Weights of a small mixture-of-experts language model, trained from scratch on English Wikipedia.
Size: 12 layers, width 512.
Training: a variant of SOAP for the experts, 4551 steps.
Below are experts of layer 8 (counted from 0) of a mixture-of-experts language model. Rows are named gate (a neuron's input weights, with its number), up (a neuron's input weights, with its number) and show model dimensions 320-383. Each number is 128 + 24 x the weight over its row's rms, rounded and kept within 0 to 255. Numbers have three digits each.
Before each expert's rows: "mostly gets" lists some tokens that are sent to it at least half of the time. This comes from a sample of Wikipedia text that the model never trained on.

# expert 56
mostly gets: " County", " city", " School", " district", " station", " Street"
gate0:084105133135123147130157134101134129129096183089135114156139118122119090097113080104150117138143125128089144138098134100120113079108101151175168141107143130135120131100108111117123147144128115
up0:107129094115141142129176134141099135168158153167143177106118073083104147109151091144128084170116116135176134148122143123167114141140139134148154123157127098166111151093162126136140124127135146

# expert 40
mostly gets: " tick", " round", " medal", " single", " gold", " guitar"
gate0:073129131111125154105129143157110105134130114117114120125138108142154121130115152136122154132156119086141180105177100135160128135096119174088163139150128108125106146100128128145164131083128108
up0:050111135128080102085129128125145142112115178137073118108125136195141129124121124133116111132149145132173150108126188127136153151122150115084100119105106118201161101138139161137115104137183149

# expert 5
mostly gets: "°N", "°W", "\".", " km", ".\"", " Species"
gate0:139161097125123096118154172112178134101103153123111103138094103143126133086113149119132114085166145116141119121172141128156160117093129147122111099169138094142155134095115180106117100102149137
up0:128096160132113163125110135095110154131124119141156083122131088116151117122107153109109129113130115149171142153143149096070171134083135091122130106190115131099109175080107137125116146131131162

# expert 2
mostly gets: " north", " three", " south", " same", " Avenue", " four"
gate0:120169126137142141101142159134116110136155126127138130165162130136132101119083122072088106139123139134127179105106103141137154120140133135137149116198100155142105126178129141159105122107112164
up0:114113140130126160133165108145099143129168135164107120113147119134156129124130125088146109117081101077108112097112106131107127116127133135154162163126167145131101162106075154110134086129105084

# expert 50
mostly gets: " =\n\n", " Genus", " Born", " This", " located", "born"
gate0:105117115172114124147114155121103116107107101104105136127098170105143155106150118161105080094108140149129141184127075177158107134112148114129139119133127172135157111138113107102091131111109115
up0:125109131144121134173111174139138145147147108121186119140137094146147149099103139150140126104155110092145105158130115137142107138171118101101119131160116125123109160126120127139119130103117124

# expert 25
mostly gets: " been", " has", " have", " was", " would", " became"
gate0:172149130136115170161113157114156107146103112128111132145119126110112097107150136128086139093094183113120122129153145129177158126113096195141121133114129127151151138137164118091114156141124166
up0:173133073131113145124170131111114146102103123130138132132069128170127137153085063138101132125101088118111099126138110122103174139111089087152168134100126102131120140121128154119132057119109134

# expert 27
mostly gets: " World", " National", " Party", " League", " School", " government"
gate0:142092108154111132151162151117125174121109134176150170108075103162125093108107123156131128142108137153119140162132137178162147107068082157191147138153131122108128102125129160110146153126138109
up0:104133147123178149123131134140119148126127194146113142116114146157117097117180153150143127127116084120077117156139139127155082127130139113121147104112124134170175109110152139134100106112116124

# expert 36
mostly gets: "|", " |", "==", "===", " —;", "="
gate0:126147109148090118135146100129102134121134123119150157118133141125158140148124121122148156116141110144111120126139111074107115082103106122144138139132138076133158150113141104139137127142095070
up0:093099097087099093102137101167115158138148121144162106126152105119084142101134114123090106092150118157176134107148135121126128134125101097144143111055146090180120119091113137170095115108177144

# expert 13
mostly gets: " well", " small", " large", " short", " based", " more"
gate0:125150128120086090120126137132136160150146103116151089154135091133101140147164098120151166108135169117106165125100119130111092120131156151168127111131121070122126119190169113111134138141124136
up0:107114136185141140091133107122131129139119137123113118130107116139103156099127103106139136139082113104149141122144119102074110138093111129176144148147107151100169133155118134120101126143134143

# expert 20
mostly gets: " such", " However", " because", " due", " known", " part"
gate0:149143121152133137081094130107173127113152105135112120167115127161119146098114151124140149114128171123124136189122138144142164090116107138172141109137126169141127149162146116041150107134150109
up0:116092095099116164134106151135139132159162103109135115150136143151118139147172125140122139176121132116073113145095127078114125124132149175087152134154091154144163117137134155132157144112130132

# expert 1
mostly gets: "°N", " km", "″W", "′", " ft", " mi"
gate0:136135123104122129157099150140114127122111142158105129138123164146123119117136146100145145103084151148125144140124071128136211197110158146129110142152146128149118131173144176142154162136112091
up0:128080110127115155122147107116157131103146113113130092160152144136147171081107107144139158090151095126125154101156078123155124120132077114134099169121089131117143159146137173131153119132135156

# expert 26
mostly gets: "%", " tick", "″N", " %", "°W", " −"
gate0:134122119133149116171131140112129128147185094141172123106113151134160132153109147093136102142160119131071128155114134134116157151152160100117138149124136131116131115122142143123083098129111142
up0:120131145144100101124117173144149116110126142142089120147111130135114122097128117120125141152123138124119138129108140143129144109157141143109131093123176130085113112136156096133155115130093148

# expert 59
mostly gets: "|", ".\n\n", "==", ")\n", " =\n\n", "\n\n"
gate0:125096115066126097143126121110152120150163113118111144158102163122094112098131145125112134117095139120105151124143160171134145165138118104118145165146124134158133155114106121108120097133111225
up0:147143132148147151163195131138101145130119106119121123083179126089137155097117123140130117111164149064133085134147128124128171147115170127119148116153138132128128112134165143108093126115113150

# expert 31
mostly gets: " tick", " KR", " Green", " Pitch", " ●", " Rip"
gate0:116092130125118116104161136114041122130119122163169146097106153116169121140115103167065101155127146102165092132146085126137147143113092150164122121130104125094147148151127163156114072157115161
up0:142139110127125121102115112124099102099137154109158179078174107134142130132075108115127129145168164128152116134141105135136199144140120145177159123146125155084107100105126167155150098137080132

# expert 28
mostly gets: " York", " USA", " United", " States", " September", " March"
gate0:098111088114085117080119076190140160126115137125162081099119132170096162119091148096146094154099170102125119111135176080112126141129107147119135090129151088103101111168114125141122082151107127
up0:138131123121113095081117113137148176163137129181101136174134121127081133107125129074108129164153156105118095131152159104111115155094131157114126107150136091139121143119138101096092131107123147

# expert 0
mostly gets: " British", " Democratic", " Republican", " Party", " European", " national"
gate0:167130162105116107139121115139129092120123118091134151139133128107089118125111106124182156083087164152108151106120102141122115127122149163094092137133162119150122143111140127125136098146108132
up0:164164125117114147128110124149115106144101158112110097120112103168102169103135104110174112147125144151155171117103116114162100169099097128148114099098139145110108104147099140142152130163157152

# expert 55
mostly gets: " the", " his", " a", "The", " The", " its"
gate0:127156115129162138113111146142116122126118122139146092109131122122119115093096151142105137167141115130107126136082154106093072164136117123121114144149147112111083141085120142150154148107154169
up0:125107137153152157084111111165121127139106153090138125097136103133173148109115105168115139142105157131092175151156150154118128080123143112085120143144095144135194121121118128110178130112084109

# expert 43
mostly gets: " American", " British", " German", " French", " National", " English"
gate0:140107124103078124087140121209127124143093143139161147145068133123119105151122135122117129125158134140148131138091119109123131147096150126128128075117085133149177107124081134111114186083146160
up0:103146135194134153147115072116127133100109122134106126158118131148075083087134188112122134129134139131132117116112118119145143142133158120142131078146121102098121153143111161125143155140101084

# expert 54
mostly gets: "In", " Poland", " South", " Aviv", " In", " throughout"
gate0:114142107129081110144161116155168115166110154123116120115167135160116157110144133120120099128126138152127115147153105084132149057115108115155125134140124115112111132157135130105131141139136121
up0:144120179133090125142124166128117076110125125193144086133140124097107142092136153127077080119148081140123126116141157134117155118133131097139165096168151111121145103135134156162118082126117106

# expert 29
mostly gets: "0", "4", "9", "06", "99", "3"
gate0:138135146107092112169111150139141112135148124139130133127138119151139103111155128175139093113169172135089134111132125122121129106055148134175110141161102152165156216111126161114111100126164124
up0:137128120158116175151121113106124115102119145107157069084154086112154135135114123142102132084155139150155121134158141130132137065114080130104122126101103096114110120121162141112109106091124156

# expert 18
mostly gets: "ley", "ton", "ana", "ville", "ka", "ina"
gate0:168149107149129181143140141159077148115127147131131126173111133115118130131129114120127155133127133114110111095139141127115140151093130135127094162112121150144126110132113153137189159152126096
up0:102106098136128153126172079154145118124127107102112160152091165153129137105139122116094151134094128087109141117118126153139137143120152156125107107124170108118127103100131104104138172156182175

# expert 32
mostly gets: " ", "′", "°", " .", " −", " £"
gate0:140121145132099145151137127100105118117126106108114137145102105138158135099154128175164097144133148132109108099109124141134154173103092110105155118108140121121148133141135085128149154148140118
up0:114116105111104125125097126155120113101199130127122117147139111107104151171110141129137128124117145175155156103108135123124127149119134156129081144132130126107117091128155085095114125121164126

# expert 6
mostly gets: " University", " States", " School", " India", " Germany", " Canada"
gate0:121174178148113169088129141128126135155122164164140128100118131135121113147155115109108138135122123094140123152119104119112158150186161146130148103177114126089118120108122136186137137142089142
up0:132137164156148083115118125093182104138120143138137107148153111082102136091113132129123126152158097107133159151155140119117186141097088128117129140150122144093167132091098089126096131101118094

# expert 19
mostly gets: " University", " School", " York", " City", " House", " Street"
gate0:155127148097162119103131157129083161114110139110101181116117108159093104150118141121094085114087105163184133099157097136112123124174164125112148119146127127122141130165097131104157127093090145
up0:112151170099093104133116143143132166145116159135109095138156113089114127089113132166147142088134148125098117132148131115116107128160153088150129167123170141117091127114104121124147067135133102

# expert 63
mostly gets: " between", " during", " several", " around", " its", " within"
gate0:117118148064110122143155111153133097163127160143160158114143129132124122120120159112088148137157146108114140148150157104163075160111120156135134111097138130082161136126140125119049121145132155
up0:121130069164099064113105134132123097125093135119137134147124115077127196102071135132117128158123147121089130141112135130133131144126145134122143151151146123176131140116100120122130102135142113

# expert 57
mostly gets: " In", " would", " can", "In", "On", " On"
gate0:090135124105125147122136101126161162142130125121143120121079127149078092087115097164109160071086148141067091126094124077095090150123138070102135129126174104165143159123164149084131122141153106
up0:119092098107106152102089161119144142101162132142145097113136166128117133124126142128142146151106139110130140163103117077120103101117126162128110145128143110120101129128144181120157115073076069

# expert 16
mostly gets: ".\n", ")\n", " =\n\n", "\n", " first", "\"\n"
gate0:144144159112127123129111155145124128112123170161121128126154113107134120136126139134086163114167122121103140132116142169136101143088132109125098129102112090113148107122142166097170179110094124
up0:120116102138158126152115157115107150154119165117158135153155164160125119127168153122139094125109124122111082111138152090148125101100114125122104176093142097099140106136134102132113120123184135